config = dict(
    num_hidden_layers=8,
    hidden_size=224,
    n_experts=48,
    experts_per_token=2,
    d_expert=320,
    d_shared_expert=0,
    hidden_act='squared_relu',
    moe_layers=[1, 3, 5, 7],
    router_score='softmax',
    normalize_top_k=True,
    routed_scale=1.0,
    balance_loss=0.0156,
    balance_bias=False,
    router_z_loss=0.001,
    init_std_router=0.0138,
    lr_router=0.000957,
    vocab_size=22575,
    norm='rmsnorm',
    norm_eps=1e-06,
    tie_word_embeddings=False,
    optimizer='muon_variant',
    learning_rate=0.00782,
    beta1=0.93,
    max_grad_norm=1.0,
    batch_tokens=65536,
    max_seq_len=256,
    train_tokens=446900000,
    max_steps=6820,
    dataset='wikipedia_en',
)
Below are experts of layer 5 (counted from 0) of a mixture-of-experts language model. Rows are named router (the router's row for the expert), up (a neuron's input weights, with its number), down (a neuron's output weights, with its number) and show model dimensions 0-223. Each number is 200 + 40 x the weight over its row's rms, rounded and kept within 0 to 999.
After each expert's rows: a language model's description of what the expert responds to. This comes from a sample of Wikipedia text that the model never trained on.

# expert 29
router,213,189,224,187,226,227,226,247,255,222,200,145,206,206,240,194,238,157,220,168,240,174,289,160,220,155,264,152,175,292,191,155,210,168,240,256,211,208,224,110,181,154,180,187,199,179,256,165,230,221,170,192,252,260,240,235,134,160,200,252,214,146,194,267,185,191,141,249,116,247,174,237,100,285,259,207,164,144,118,212,169,197,168,151,209,225,214,194,190,166,199,182,185,119,261,172,219,178,215,233,192,223,208,221,260,207,183,204,180,258,254,270,202,243,284,185,176,193,236,216,202,183,237,195,178,207,189,198,273,223,183,219,183,163,215,169,202,249,198,221,193,209,165,137,163,193,282,166,192,216,224,191,84,170,164,259,251,192,175,142,235,166,200,154,133,198,124,267,218,150,213,202,164,198,212,224,212,141,273,212,167,238,162,262,211,145,168,194,155,214,178,198,160,228,210,194,187,161,195,153,237,151,194,181,255,211,251,254,196,165,198,117,216,171,211,219,179,128,229,100,200,125,146,249
up0,128,264,157,114,189,219,205,154,152,199,203,230,198,169,153,202,156,212,234,220,209,237,276,203,250,172,218,236,168,148,147,216,207,198,229,282,209,252,194,202,168,219,184,160,188,193,165,295,267,198,185,178,212,225,197,207,238,157,179,215,248,241,136,193,168,194,172,207,190,173,167,176,212,226,197,167,196,215,169,215,180,263,198,200,213,228,197,132,221,263,164,166,294,244,246,218,216,221,205,115,148,254,169,227,191,220,193,99,179,141,162,285,160,214,258,182,178,115,205,195,179,243,136,256,173,219,203,238,263,197,235,177,225,269,168,250,242,230,213,198,206,114,187,139,208,222,223,195,219,248,252,252,188,215,230,108,187,155,258,142,268,149,152,135,216,151,234,150,202,234,229,231,251,211,212,215,197,231,185,205,170,163,189,218,158,154,156,157,120,180,215,179,214,163,220,251,119,186,245,147,129,193,177,155,237,198,269,216,188,231,197,144,222,152,266,159,224,210,292,178,255,264,204,252
down0,165,157,209,188,242,212,229,186,157,245,155,182,205,171,197,121,168,228,249,259,194,184,241,219,177,174,100,212,188,197,190,219,200,202,194,186,222,152,236,224,175,310,246,173,227,212,235,283,223,115,181,237,219,235,191,235,233,173,217,223,159,234,210,163,198,231,83,207,271,197,152,249,196,152,197,132,245,182,199,114,210,248,184,136,225,132,185,216,259,178,243,191,203,142,207,194,266,177,192,172,219,293,154,175,212,187,278,144,167,265,189,190,130,217,246,169,181,261,147,116,247,225,224,191,153,193,181,281,292,260,211,218,168,215,221,213,143,163,166,237,187,192,247,134,240,171,260,184,189,145,268,201,190,232,189,215,199,144,178,148,228,177,223,159,211,310,197,195,241,148,221,203,206,216,173,167,226,205,229,192,215,208,200,145,195,202,250,232,209,165,217,263,146,146,230,145,262,124,241,165,158,185,175,214,204,159,206,261,210,202,259,122,164,213,227,197,203,206,199,222,238,118,210,194
What it handles: Short mid-word syllables

# expert 23
router,222,216,239,173,223,242,219,226,211,175,128,174,210,106,249,198,203,170,211,181,223,222,183,190,168,172,242,245,154,307,203,110,161,163,243,226,180,200,184,117,200,151,215,272,215,164,200,185,213,187,198,132,229,182,252,192,177,180,188,185,218,165,211,168,172,145,204,185,193,194,225,278,150,259,233,176,166,211,139,201,159,289,183,211,283,202,146,207,173,201,204,217,220,166,283,172,210,187,257,230,238,175,264,171,266,275,196,288,225,206,272,234,149,204,209,201,254,183,230,206,241,167,297,187,137,129,150,182,255,121,111,270,216,215,161,222,205,238,235,272,213,306,196,118,195,284,221,141,152,136,130,155,159,195,194,228,257,229,208,163,193,191,210,171,195,221,128,208,223,268,207,167,208,193,233,181,222,208,242,193,202,209,252,263,186,199,146,226,206,213,196,188,151,234,200,165,219,189,180,182,184,186,143,195,247,240,189,227,229,182,223,160,133,179,204,184,248,149,178,183,185,217,114,200
up0,186,166,207,134,183,208,185,162,241,294,299,115,242,180,221,185,202,224,202,121,244,257,143,265,190,204,214,206,175,236,212,152,202,217,258,138,178,212,223,200,259,238,134,225,183,189,191,191,205,251,233,120,210,155,298,246,206,174,193,252,195,223,229,218,165,140,177,230,232,191,178,284,204,110,198,198,144,216,221,133,220,180,170,217,227,257,272,166,172,175,257,159,224,263,127,250,223,190,218,175,212,205,141,158,173,242,260,181,217,247,195,275,198,237,166,204,229,187,209,226,232,266,219,134,173,213,257,135,240,217,182,201,174,183,211,261,219,230,261,222,191,229,191,240,151,253,151,214,172,108,200,186,241,184,186,104,199,227,170,170,207,220,246,139,165,198,179,155,161,205,178,111,224,178,207,161,194,175,164,216,274,182,172,149,216,165,215,238,186,186,272,240,146,208,235,162,202,182,191,209,136,216,190,223,180,155,228,185,255,240,144,254,120,277,255,172,189,184,144,155,162,233,193,167
down0,240,161,211,203,258,206,186,223,196,292,200,216,294,208,186,186,146,211,171,163,178,144,153,219,174,210,182,187,141,136,182,180,235,203,146,144,233,306,180,150,250,230,197,161,196,169,251,285,186,175,202,171,205,188,254,167,215,186,194,268,240,153,248,173,169,158,185,241,156,207,252,180,226,126,172,181,201,151,147,155,221,324,266,189,172,237,227,244,182,166,201,262,176,249,222,163,279,217,185,206,178,267,261,183,191,231,211,233,214,212,196,198,190,196,243,233,179,174,243,202,165,129,254,202,220,302,223,192,214,156,201,145,196,245,227,164,216,201,223,218,252,224,255,178,131,192,233,187,149,256,203,201,228,256,247,193,157,263,215,172,203,235,170,190,227,148,184,209,190,254,182,226,220,164,86,147,144,141,139,272,244,210,179,99,170,202,153,144,190,220,175,243,225,195,205,159,140,243,200,212,286,192,190,176,181,171,227,189,187,132,153,169,152,259,220,183,165,148,214,273,192,160,189,239
What it handles: Word-initial stems

# expert 43
router,162,245,226,185,237,195,224,262,215,150,149,159,183,214,204,216,168,179,197,192,195,235,213,186,195,195,265,224,249,196,202,82,154,186,181,273,226,206,226,143,215,211,135,192,217,221,146,181,213,175,179,228,210,189,231,223,192,160,208,275,223,168,243,162,225,222,225,220,172,169,174,264,108,208,242,134,217,154,165,200,197,173,264,146,204,189,150,201,161,226,176,197,131,112,255,218,187,175,160,221,171,176,200,234,186,228,251,131,146,271,237,251,176,216,182,195,178,215,242,276,195,114,210,176,182,147,128,221,253,190,208,223,242,199,166,206,243,194,241,192,174,313,182,199,108,269,211,166,213,182,179,186,158,150,213,189,189,204,159,157,128,201,247,202,114,159,215,221,174,178,208,89,220,243,241,302,202,234,156,208,211,212,214,287,265,206,152,262,211,165,232,212,166,152,180,201,187,228,272,196,188,206,212,273,186,166,210,200,220,217,247,155,186,117,259,237,257,120,214,180,145,198,159,272
up0,255,214,219,175,261,221,230,220,192,144,156,214,232,206,146,161,247,191,251,241,237,210,290,205,157,198,254,195,150,145,205,191,276,206,182,156,177,190,240,160,180,234,236,166,286,188,252,186,188,231,147,159,261,191,243,213,164,170,162,246,159,198,231,212,156,280,217,186,206,140,188,231,191,191,195,271,196,184,123,135,177,178,186,217,320,237,304,218,201,159,207,209,217,145,172,159,248,218,213,137,167,224,132,163,265,184,162,202,184,132,233,196,218,209,227,135,179,123,151,200,197,203,116,160,187,240,239,271,271,143,221,187,177,197,159,223,200,178,189,230,260,232,178,196,200,221,181,155,211,103,189,221,218,217,178,189,168,202,181,280,252,189,167,171,246,153,129,264,174,280,167,227,218,178,147,245,240,197,202,150,232,185,173,153,202,199,197,263,156,192,150,231,256,146,239,178,178,230,271,217,138,280,218,148,172,206,205,186,260,205,280,187,146,181,235,205,192,218,139,224,159,187,189,229
down0,314,276,198,155,176,218,164,196,223,142,182,189,187,193,140,169,248,221,148,221,205,220,280,210,247,195,178,198,155,267,203,221,203,299,211,140,216,181,214,200,239,164,242,91,215,268,215,191,226,192,190,152,209,225,190,269,159,190,140,205,234,178,184,233,200,201,246,248,229,146,210,226,204,227,182,192,233,197,228,154,200,238,203,246,143,193,210,207,223,234,191,156,181,132,149,246,192,173,189,269,197,200,148,87,197,223,181,229,172,188,206,274,181,182,140,181,232,114,229,235,216,175,99,190,182,308,251,251,172,179,165,284,205,159,178,160,211,185,150,212,221,194,191,187,123,179,190,201,160,197,179,226,154,158,86,183,203,153,299,179,234,213,236,190,151,182,229,245,194,259,244,231,232,239,196,249,185,240,208,208,197,227,214,243,188,203,177,215,180,181,165,203,150,229,239,226,180,238,207,237,93,283,163,187,197,164,223,258,151,234,281,256,141,179,178,165,210,150,191,162,229,201,190,152
What it handles: Inner name syllables

# expert 35
router,192,226,215,213,193,243,259,166,182,225,187,167,171,132,228,200,174,209,175,164,271,194,235,120,224,147,236,226,206,263,176,198,193,192,266,182,228,290,237,143,163,207,111,226,281,116,274,205,218,168,217,233,191,151,226,188,202,133,172,211,232,122,200,219,174,157,116,190,175,173,124,247,215,270,275,186,166,239,157,194,180,212,243,232,267,251,123,178,186,184,136,221,169,156,316,174,290,194,151,240,170,264,203,244,173,238,192,201,249,196,183,245,208,214,182,234,211,160,192,228,267,166,203,182,205,184,147,243,252,149,147,220,243,249,195,193,265,241,172,194,140,196,142,196,163,246,204,170,239,155,117,184,177,186,214,189,250,203,137,135,168,158,195,183,203,192,149,238,225,206,236,130,191,204,154,235,206,157,193,195,245,196,196,213,233,215,164,147,129,157,215,190,174,270,148,173,201,145,210,167,213,115,137,160,258,196,222,198,237,209,207,166,160,191,252,236,218,149,191,167,176,156,145,227
up0,245,185,196,216,260,223,190,217,202,232,149,161,145,247,244,191,242,199,216,133,160,287,270,232,149,198,214,221,158,211,117,146,196,158,256,178,196,245,157,202,245,150,221,219,150,259,224,173,187,246,215,219,214,202,203,121,218,190,194,198,313,175,210,132,235,192,174,220,262,250,220,220,164,234,215,220,175,157,249,201,220,182,129,126,170,159,239,148,233,188,158,172,230,182,248,127,179,197,107,191,209,235,201,227,172,206,188,229,243,124,214,220,195,215,171,210,277,155,222,240,154,176,209,154,127,151,294,196,217,203,156,229,226,171,141,271,183,237,185,213,154,212,255,194,164,295,186,152,251,132,242,282,205,216,187,208,142,215,241,167,188,209,237,200,153,202,163,251,188,184,141,248,219,250,224,195,207,212,261,198,256,229,236,112,259,213,195,137,208,143,222,215,152,163,211,219,175,180,189,166,184,184,164,180,170,141,167,222,214,207,174,189,193,102,198,270,167,218,222,265,158,255,286,214
down0,241,193,189,204,209,152,192,138,155,175,255,159,205,169,113,228,247,228,143,172,204,198,204,195,221,138,136,189,110,201,289,328,216,216,134,64,201,202,156,252,117,189,222,187,229,195,171,231,184,168,161,170,159,265,195,219,242,197,156,209,110,208,238,178,200,142,259,206,110,119,218,177,226,259,148,274,251,281,216,182,209,196,160,212,157,226,316,235,187,252,244,243,223,191,178,200,203,175,238,140,249,249,232,197,168,138,213,144,253,271,185,246,178,225,234,155,141,227,208,202,176,219,195,195,219,262,193,191,170,226,256,134,216,187,177,157,221,189,282,253,188,167,225,205,114,121,199,266,187,252,246,213,211,187,246,181,155,225,221,214,153,208,233,221,169,191,140,154,199,195,202,205,251,221,148,218,205,251,210,185,174,208,207,196,218,213,149,173,240,183,211,211,163,199,174,165,229,227,213,200,294,237,224,200,148,213,205,193,186,191,230,229,234,151,222,204,232,183,169,218,182,175,207,232
What it handles: Mid-row cell pipes

# expert 12
router,222,212,258,242,198,241,202,236,190,147,181,116,212,158,190,251,193,165,205,118,144,170,222,223,114,147,208,178,252,242,220,165,205,211,191,191,225,222,173,180,183,176,153,199,154,124,152,135,221,66,193,183,168,170,203,194,158,205,107,236,224,150,179,217,110,230,159,274,166,171,187,214,201,184,202,241,142,237,160,160,210,195,190,160,251,184,211,133,164,215,152,274,206,175,199,218,198,158,224,208,208,251,207,207,289,206,190,235,229,273,193,198,171,182,226,205,268,151,253,174,191,114,200,155,225,207,158,243,144,132,242,201,227,274,141,172,233,213,256,203,172,181,120,190,181,274,153,206,178,161,179,202,198,149,191,253,201,207,181,214,158,181,192,152,162,183,161,200,137,164,230,198,177,232,230,190,280,209,328,233,251,259,193,180,276,209,155,238,143,170,188,221,228,266,133,257,194,175,225,181,176,209,149,183,178,195,204,211,205,197,277,227,154,218,195,232,226,212,164,151,118,239,159,219
up0,163,156,276,232,132,226,183,188,229,205,166,164,260,184,186,260,160,131,220,182,148,172,242,266,152,150,172,186,202,131,278,181,167,182,186,217,247,211,216,224,222,235,172,180,239,199,186,150,195,221,211,223,228,175,170,241,170,192,168,197,235,222,199,274,226,174,264,193,251,209,219,185,244,150,171,238,206,308,213,165,236,214,191,189,223,252,202,216,148,269,128,126,157,242,201,271,176,130,220,155,173,141,177,227,247,295,213,142,218,149,250,223,222,170,175,174,230,188,238,127,203,176,248,254,221,198,150,186,222,224,215,223,123,182,276,185,157,172,167,186,184,234,216,143,200,153,215,166,189,172,211,223,232,142,223,181,227,188,209,279,113,177,234,247,215,211,203,256,158,179,218,140,180,162,151,281,215,123,223,253,203,229,216,225,227,188,204,168,176,159,217,235,232,122,215,277,277,232,218,157,188,178,191,133,168,122,180,218,147,201,212,174,247,193,173,165,270,141,261,239,163,185,299,198
down0,179,190,175,194,232,242,266,150,251,226,214,262,257,163,211,138,209,258,167,262,157,189,227,196,208,264,189,165,160,138,118,250,197,139,235,164,251,143,228,196,216,210,219,170,231,222,266,189,183,163,213,171,181,153,238,235,265,177,121,152,170,267,252,235,229,145,165,242,172,276,214,134,232,184,244,225,188,229,237,181,157,193,126,178,198,118,194,208,240,196,221,228,225,158,219,168,214,214,244,178,201,165,137,244,208,221,192,221,152,232,136,145,221,274,283,132,195,161,224,246,294,174,183,211,119,230,144,242,152,212,229,162,141,270,195,220,145,144,185,184,173,225,188,193,254,168,193,217,195,197,228,170,185,156,239,213,185,225,181,199,220,232,202,204,198,224,226,173,213,174,180,235,230,180,157,248,173,175,211,272,188,264,84,177,191,174,219,234,216,270,170,176,259,201,230,171,196,239,254,158,129,174,157,194,198,135,171,255,172,226,232,202,187,179,285,235,224,133,203,191,263,145,249,118
What it handles: Commas and apostrophes

# expert 26
router,135,196,240,194,253,234,198,187,194,156,216,158,214,185,198,161,165,168,225,177,129,205,188,140,139,146,210,176,275,241,158,152,113,176,179,206,202,208,213,132,224,100,216,227,225,194,228,205,194,223,191,208,190,284,267,288,139,228,211,215,191,87,183,234,193,220,232,271,196,179,208,211,160,199,239,183,193,182,140,236,192,193,222,130,238,247,196,207,193,216,154,266,152,220,197,202,220,166,182,218,251,179,294,213,209,194,222,194,213,241,235,186,197,278,205,223,189,172,242,223,229,85,229,204,134,200,212,218,205,136,186,166,233,241,181,192,247,206,235,194,176,182,194,173,219,208,215,162,216,245,175,108,152,208,205,253,235,189,150,120,199,196,259,114,154,138,175,208,202,223,220,121,179,151,205,215,262,163,219,251,173,240,251,273,219,227,169,257,140,188,195,157,212,291,109,147,166,230,190,113,190,115,226,187,238,218,164,230,221,245,202,151,144,155,249,182,211,201,236,165,133,191,242,213
up0,231,183,218,213,204,159,165,223,234,245,248,213,235,127,202,230,127,185,209,162,179,259,176,234,162,175,177,207,209,238,282,164,167,188,163,154,239,185,151,132,216,193,120,125,201,199,171,196,163,184,256,173,176,172,201,265,229,176,218,221,204,158,176,189,184,197,208,179,290,146,200,222,268,190,178,205,237,176,148,241,204,143,189,238,171,234,182,207,141,182,134,270,276,196,203,167,207,170,216,172,132,173,239,218,184,232,245,199,222,221,182,151,271,198,125,260,142,229,237,208,179,119,188,250,160,185,167,226,164,177,200,204,205,194,246,209,262,249,289,171,168,153,219,187,178,209,208,168,173,164,185,215,325,251,205,158,224,196,262,209,204,171,231,261,229,159,243,250,244,144,171,123,278,135,158,239,230,219,187,127,210,225,176,259,228,194,208,140,176,186,262,187,208,211,208,201,191,216,227,194,239,239,219,252,297,225,238,245,214,277,202,113,222,261,205,113,210,183,191,161,154,207,137,113
down0,153,172,202,120,169,224,196,179,159,242,154,181,227,171,207,190,271,272,176,183,214,251,224,197,169,155,212,171,186,132,150,224,153,187,183,219,263,243,142,240,243,216,190,205,225,213,201,242,171,273,198,256,274,237,229,261,265,214,144,272,192,180,268,201,208,219,197,207,258,206,174,256,283,244,133,199,213,184,127,248,217,180,186,152,193,217,261,186,225,172,159,198,240,257,182,208,202,130,250,159,251,194,205,163,230,119,207,211,172,257,160,169,210,185,235,187,198,110,174,240,233,183,202,271,228,191,185,216,203,199,210,192,190,121,203,211,199,145,172,229,200,200,181,122,218,242,193,160,193,196,220,189,184,246,167,102,203,220,280,228,230,117,196,185,174,178,164,281,147,217,177,215,227,158,122,149,174,146,209,253,254,265,154,220,229,176,210,267,161,146,251,242,188,202,211,87,178,115,224,139,222,206,241,196,155,215,191,162,236,194,229,209,173,134,249,221,244,238,123,217,145,215,227,254
What it handles: Digits and ordinals

# expert 4
router,174,286,288,225,204,209,248,196,182,197,216,146,227,191,247,230,95,172,252,179,259,178,210,170,191,203,236,264,187,198,143,100,198,219,211,233,226,281,203,227,159,172,166,201,194,185,203,142,198,123,191,198,146,150,241,188,202,166,159,243,236,105,237,125,201,215,242,140,184,166,115,199,193,256,217,175,203,285,208,204,187,259,253,162,217,212,154,168,165,198,211,272,193,198,198,239,245,207,186,161,280,182,193,192,180,240,168,344,165,257,142,178,174,236,246,199,279,199,196,225,213,239,229,226,157,144,180,223,221,181,141,272,239,195,182,186,308,272,200,194,201,149,224,151,142,243,172,177,188,116,204,159,214,150,193,209,201,163,215,221,143,168,195,198,141,242,186,157,183,204,248,113,182,217,222,187,183,215,238,204,221,249,229,254,206,234,197,237,195,201,191,196,215,224,150,182,218,267,224,143,181,230,195,221,178,183,201,204,309,206,226,149,174,204,203,234,174,217,215,178,192,260,236,275
up0,162,214,193,251,217,205,212,190,206,141,225,255,217,246,244,203,200,211,281,161,203,227,165,171,205,235,175,249,242,236,242,217,238,165,169,243,207,215,191,177,161,205,206,286,190,260,184,124,199,166,164,217,140,177,149,165,188,148,169,197,196,266,254,152,131,212,237,225,120,180,148,239,131,249,207,268,218,239,193,250,224,245,142,185,210,217,212,198,250,191,217,205,172,199,217,142,182,196,200,296,245,179,217,132,221,188,197,264,172,187,140,279,256,170,182,231,217,249,246,213,265,163,169,203,231,174,184,73,237,242,135,156,205,292,298,188,183,262,234,154,233,186,141,236,234,244,256,188,200,186,199,244,241,190,208,125,224,261,163,218,208,193,173,137,230,170,198,233,193,185,265,192,200,218,207,201,225,219,176,218,219,174,142,220,131,221,162,208,147,235,178,216,173,188,191,174,261,210,164,100,227,133,222,177,275,114,157,162,232,144,199,194,168,172,194,237,189,196,131,150,180,145,201,122
down0,168,197,201,170,192,237,209,263,205,167,288,210,223,146,144,198,112,87,229,204,169,155,186,211,222,222,209,196,179,246,216,174,187,154,252,205,209,228,200,137,260,261,170,260,192,144,153,145,267,139,196,283,125,207,148,184,158,209,140,281,218,240,125,216,340,211,272,228,116,233,191,216,230,196,210,241,229,240,291,170,209,199,217,156,169,251,189,164,167,225,249,230,140,184,180,152,161,201,197,242,174,217,183,174,155,205,201,191,210,196,117,193,231,166,219,208,177,133,129,147,207,144,208,226,228,196,218,208,166,241,210,226,222,180,225,256,190,235,229,145,190,189,96,231,274,216,107,181,226,185,235,200,209,240,250,155,279,208,139,185,215,228,185,159,218,179,165,195,182,230,166,311,191,205,229,244,219,152,187,228,222,249,218,172,215,218,237,183,211,231,225,176,190,193,154,218,236,162,152,158,203,163,236,251,136,149,231,190,205,204,184,253,204,253,209,209,175,169,184,158,255,217,217,231
What it handles: Mid-word Romance syllables

# expert 11
router,186,249,251,223,175,252,232,203,182,218,189,143,134,199,233,257,195,230,232,205,218,192,221,155,164,168,184,192,251,269,158,189,213,233,232,242,259,218,235,181,201,160,141,188,328,171,230,178,202,134,107,232,162,140,213,230,184,139,206,197,243,204,205,200,169,204,185,228,166,127,173,221,201,269,260,202,168,267,190,271,228,202,207,154,241,228,194,114,118,163,204,266,153,200,202,225,196,181,185,271,199,188,224,175,266,169,246,194,174,173,226,187,184,219,204,187,238,169,231,266,186,164,274,188,177,187,163,209,226,209,167,174,229,253,187,168,183,190,282,244,150,226,183,165,180,212,228,213,114,177,192,177,185,205,173,176,191,158,99,166,159,97,224,170,195,199,178,213,190,220,232,192,186,236,292,200,246,219,275,195,262,234,252,182,242,229,149,299,197,151,170,152,147,204,134,183,188,166,184,160,272,184,278,292,154,195,165,214,216,235,211,151,144,196,227,228,238,150,243,168,115,219,155,204
up0,218,195,146,172,175,209,196,182,187,148,130,223,231,139,220,203,275,195,169,266,131,200,231,105,226,195,240,134,197,178,185,186,143,238,209,266,192,188,271,147,164,222,248,217,200,182,266,128,219,175,170,203,193,285,216,274,270,206,222,163,220,196,207,206,236,138,202,249,199,175,211,182,243,241,197,182,179,201,187,219,194,186,200,247,214,145,222,183,200,209,183,257,174,179,246,206,195,206,179,165,167,202,152,152,261,178,191,206,224,200,229,222,175,185,170,187,173,220,199,260,163,177,189,223,165,136,160,255,301,203,188,189,124,183,163,230,302,192,227,119,180,182,192,170,243,279,165,110,189,268,178,251,265,206,180,268,175,273,212,222,239,154,141,316,209,252,158,222,176,139,299,228,166,205,222,258,241,201,198,110,156,163,206,186,222,218,235,153,159,213,154,162,163,181,193,162,152,201,221,204,244,191,216,173,232,165,231,281,183,186,196,182,191,284,124,166,154,275,182,226,232,187,222,162
down0,222,186,184,204,197,168,221,178,228,212,122,200,208,220,178,199,197,247,174,257,187,192,208,153,200,233,146,191,154,178,129,211,157,211,236,152,243,193,240,171,177,186,213,204,178,209,158,238,189,193,181,168,160,244,120,221,166,210,174,259,104,214,188,110,192,201,183,177,256,177,241,150,225,272,183,209,199,170,200,189,245,229,233,180,156,230,173,152,181,190,203,178,161,253,282,125,248,197,207,238,169,180,179,77,253,182,187,207,170,160,210,230,198,111,263,209,213,176,194,282,285,215,245,239,195,197,189,168,228,206,165,202,217,153,138,216,219,199,211,230,259,219,197,228,178,207,214,271,219,162,220,133,247,220,251,279,100,193,200,215,208,202,160,207,157,125,272,192,167,226,129,164,206,263,161,126,178,124,216,181,276,218,266,263,211,197,215,194,240,205,276,196,169,184,200,172,283,222,235,278,206,260,202,235,168,231,217,154,275,200,218,272,300,146,207,218,185,230,184,138,177,214,150,139
What it handles: Label-value separators

# expert 7
router,232,244,258,250,228,244,209,222,222,191,179,143,203,195,224,200,181,163,234,204,206,187,223,168,156,208,216,101,211,206,179,195,208,186,225,214,214,233,293,172,207,139,169,148,228,175,269,172,187,172,146,236,187,233,233,222,164,104,191,213,254,165,159,237,180,195,191,273,172,160,158,220,161,204,246,181,138,238,186,207,184,246,179,197,228,271,202,124,194,247,182,232,183,201,231,244,214,174,222,176,273,213,204,205,267,178,143,180,253,191,230,183,223,288,187,174,249,218,215,236,202,219,316,243,179,188,173,272,286,199,138,282,208,202,206,145,217,245,278,239,123,287,140,183,182,201,155,189,165,119,178,158,167,174,152,189,234,172,199,168,191,165,260,147,201,168,121,195,161,194,238,129,176,217,198,241,190,173,233,185,241,263,254,220,172,252,114,203,215,107,158,148,172,227,162,153,212,172,219,192,154,206,251,218,231,164,216,260,204,221,258,148,140,135,241,203,233,189,210,186,117,198,140,205
up0,150,187,248,215,234,379,235,243,235,205,213,233,150,148,188,196,125,122,152,161,192,164,182,164,134,247,172,231,136,233,187,219,213,225,123,202,174,248,224,172,233,231,247,206,250,250,150,138,219,199,230,251,198,194,201,191,224,205,142,245,170,200,207,233,237,190,185,272,215,286,187,209,207,251,247,210,207,241,211,269,165,216,251,147,210,225,173,175,158,203,219,183,278,243,128,200,227,203,197,195,176,244,295,154,267,232,224,146,202,134,270,209,210,154,173,187,208,187,184,194,198,266,198,194,250,127,195,158,125,137,217,180,179,135,181,209,194,133,178,116,211,232,212,185,128,231,157,237,193,193,226,267,176,194,182,224,130,211,136,240,151,168,264,233,128,181,194,171,155,233,231,140,208,218,248,182,147,208,183,175,199,224,209,201,168,165,229,178,230,230,238,208,209,205,108,193,220,185,153,237,207,192,219,185,218,119,196,186,194,246,218,175,160,185,228,172,206,239,307,201,250,180,205,225
down0,129,225,161,215,175,138,233,221,185,167,172,160,239,212,181,200,268,244,282,239,251,190,231,207,189,188,232,182,166,136,220,205,182,200,196,262,137,184,211,222,180,180,184,130,123,200,257,155,203,199,191,158,114,181,197,286,170,190,228,186,209,238,238,203,175,182,200,176,205,170,201,210,167,105,189,149,193,226,205,180,195,196,185,153,264,60,211,264,174,221,218,150,192,206,206,211,195,179,242,161,272,226,172,248,218,177,235,183,265,286,210,221,231,191,240,143,185,262,127,210,228,194,225,185,97,260,213,186,236,239,190,261,202,227,199,169,191,245,184,306,210,206,254,196,211,259,199,208,224,141,205,169,194,218,160,258,262,161,233,225,169,234,219,172,220,206,162,203,301,195,201,143,185,248,187,216,163,224,152,233,148,163,231,196,225,207,173,117,146,255,215,193,184,193,220,155,240,169,138,195,256,241,201,136,215,223,225,264,223,141,246,197,220,221,181,226,282,95,101,190,140,208,199,189
What it handles: Table row openers

# expert 25
router,270,214,187,219,262,232,220,241,222,164,160,137,176,131,269,209,210,169,166,206,242,201,194,228,174,195,216,155,140,194,158,133,131,127,200,214,206,178,188,182,228,219,163,250,240,173,195,117,215,46,198,202,214,206,257,231,177,126,150,201,223,125,224,181,234,160,172,162,171,174,197,281,112,184,208,228,175,249,151,159,206,246,244,156,224,217,158,184,176,138,167,200,182,203,216,180,184,179,249,248,264,220,199,120,212,266,142,255,272,252,255,238,174,253,215,225,224,223,275,188,252,195,204,180,169,231,190,182,234,192,161,195,165,197,147,178,186,254,287,249,194,193,156,175,174,260,238,122,224,158,196,195,112,212,190,267,235,166,210,150,141,198,250,194,187,220,132,313,239,228,199,171,190,223,228,203,209,223,268,202,198,265,219,263,241,292,152,245,156,188,228,210,182,212,186,166,214,196,272,184,188,217,217,225,233,221,158,232,247,197,210,135,201,204,183,190,252,216,208,209,201,208,158,226
up0,200,260,194,176,280,177,171,174,229,141,205,207,224,193,234,191,206,148,193,155,204,258,212,145,183,220,249,176,177,260,129,175,236,140,195,176,190,214,250,169,184,208,181,214,204,122,224,235,206,173,253,254,188,184,175,155,202,237,280,147,198,197,159,173,198,249,238,177,212,224,193,147,170,240,177,256,255,231,200,181,276,153,234,134,181,237,215,189,200,170,150,243,143,184,107,189,167,145,193,282,213,187,144,230,182,216,112,184,224,232,233,191,175,162,248,199,176,200,302,243,243,124,171,239,220,196,154,222,208,244,203,189,223,166,121,159,295,184,190,136,194,138,209,194,310,170,270,199,256,129,210,182,141,171,248,259,220,206,186,187,158,224,168,167,169,238,254,201,186,173,204,235,188,233,225,152,215,196,182,216,213,228,194,236,119,205,169,143,165,247,213,216,254,190,161,237,148,234,209,144,208,190,182,228,224,280,230,159,222,299,145,267,257,191,231,159,169,179,164,192,265,205,283,138
down0,139,164,161,158,216,208,190,223,189,204,186,180,208,269,88,174,155,200,210,122,211,173,218,207,154,178,199,183,201,280,186,180,143,240,220,171,131,129,227,189,209,174,199,208,245,164,156,223,168,201,242,239,209,172,153,181,218,241,177,226,185,159,191,154,192,222,235,162,214,204,196,209,243,153,220,319,196,227,219,192,267,223,299,197,187,147,196,241,230,183,129,214,152,228,125,232,138,193,189,191,238,171,221,194,156,219,112,276,259,170,258,170,226,187,184,285,198,213,153,231,177,125,163,143,234,158,159,164,330,254,275,216,150,219,173,225,142,234,165,178,160,168,266,173,195,177,189,194,227,178,142,204,253,199,219,177,240,226,223,250,215,250,154,274,144,224,251,226,200,200,152,210,230,140,171,147,241,270,204,220,163,208,210,226,288,229,173,186,223,229,204,168,168,255,96,259,214,208,249,172,150,177,166,240,219,241,205,264,230,212,183,243,218,164,197,256,175,216,220,184,153,195,245,210
What it handles: Name-initial syllables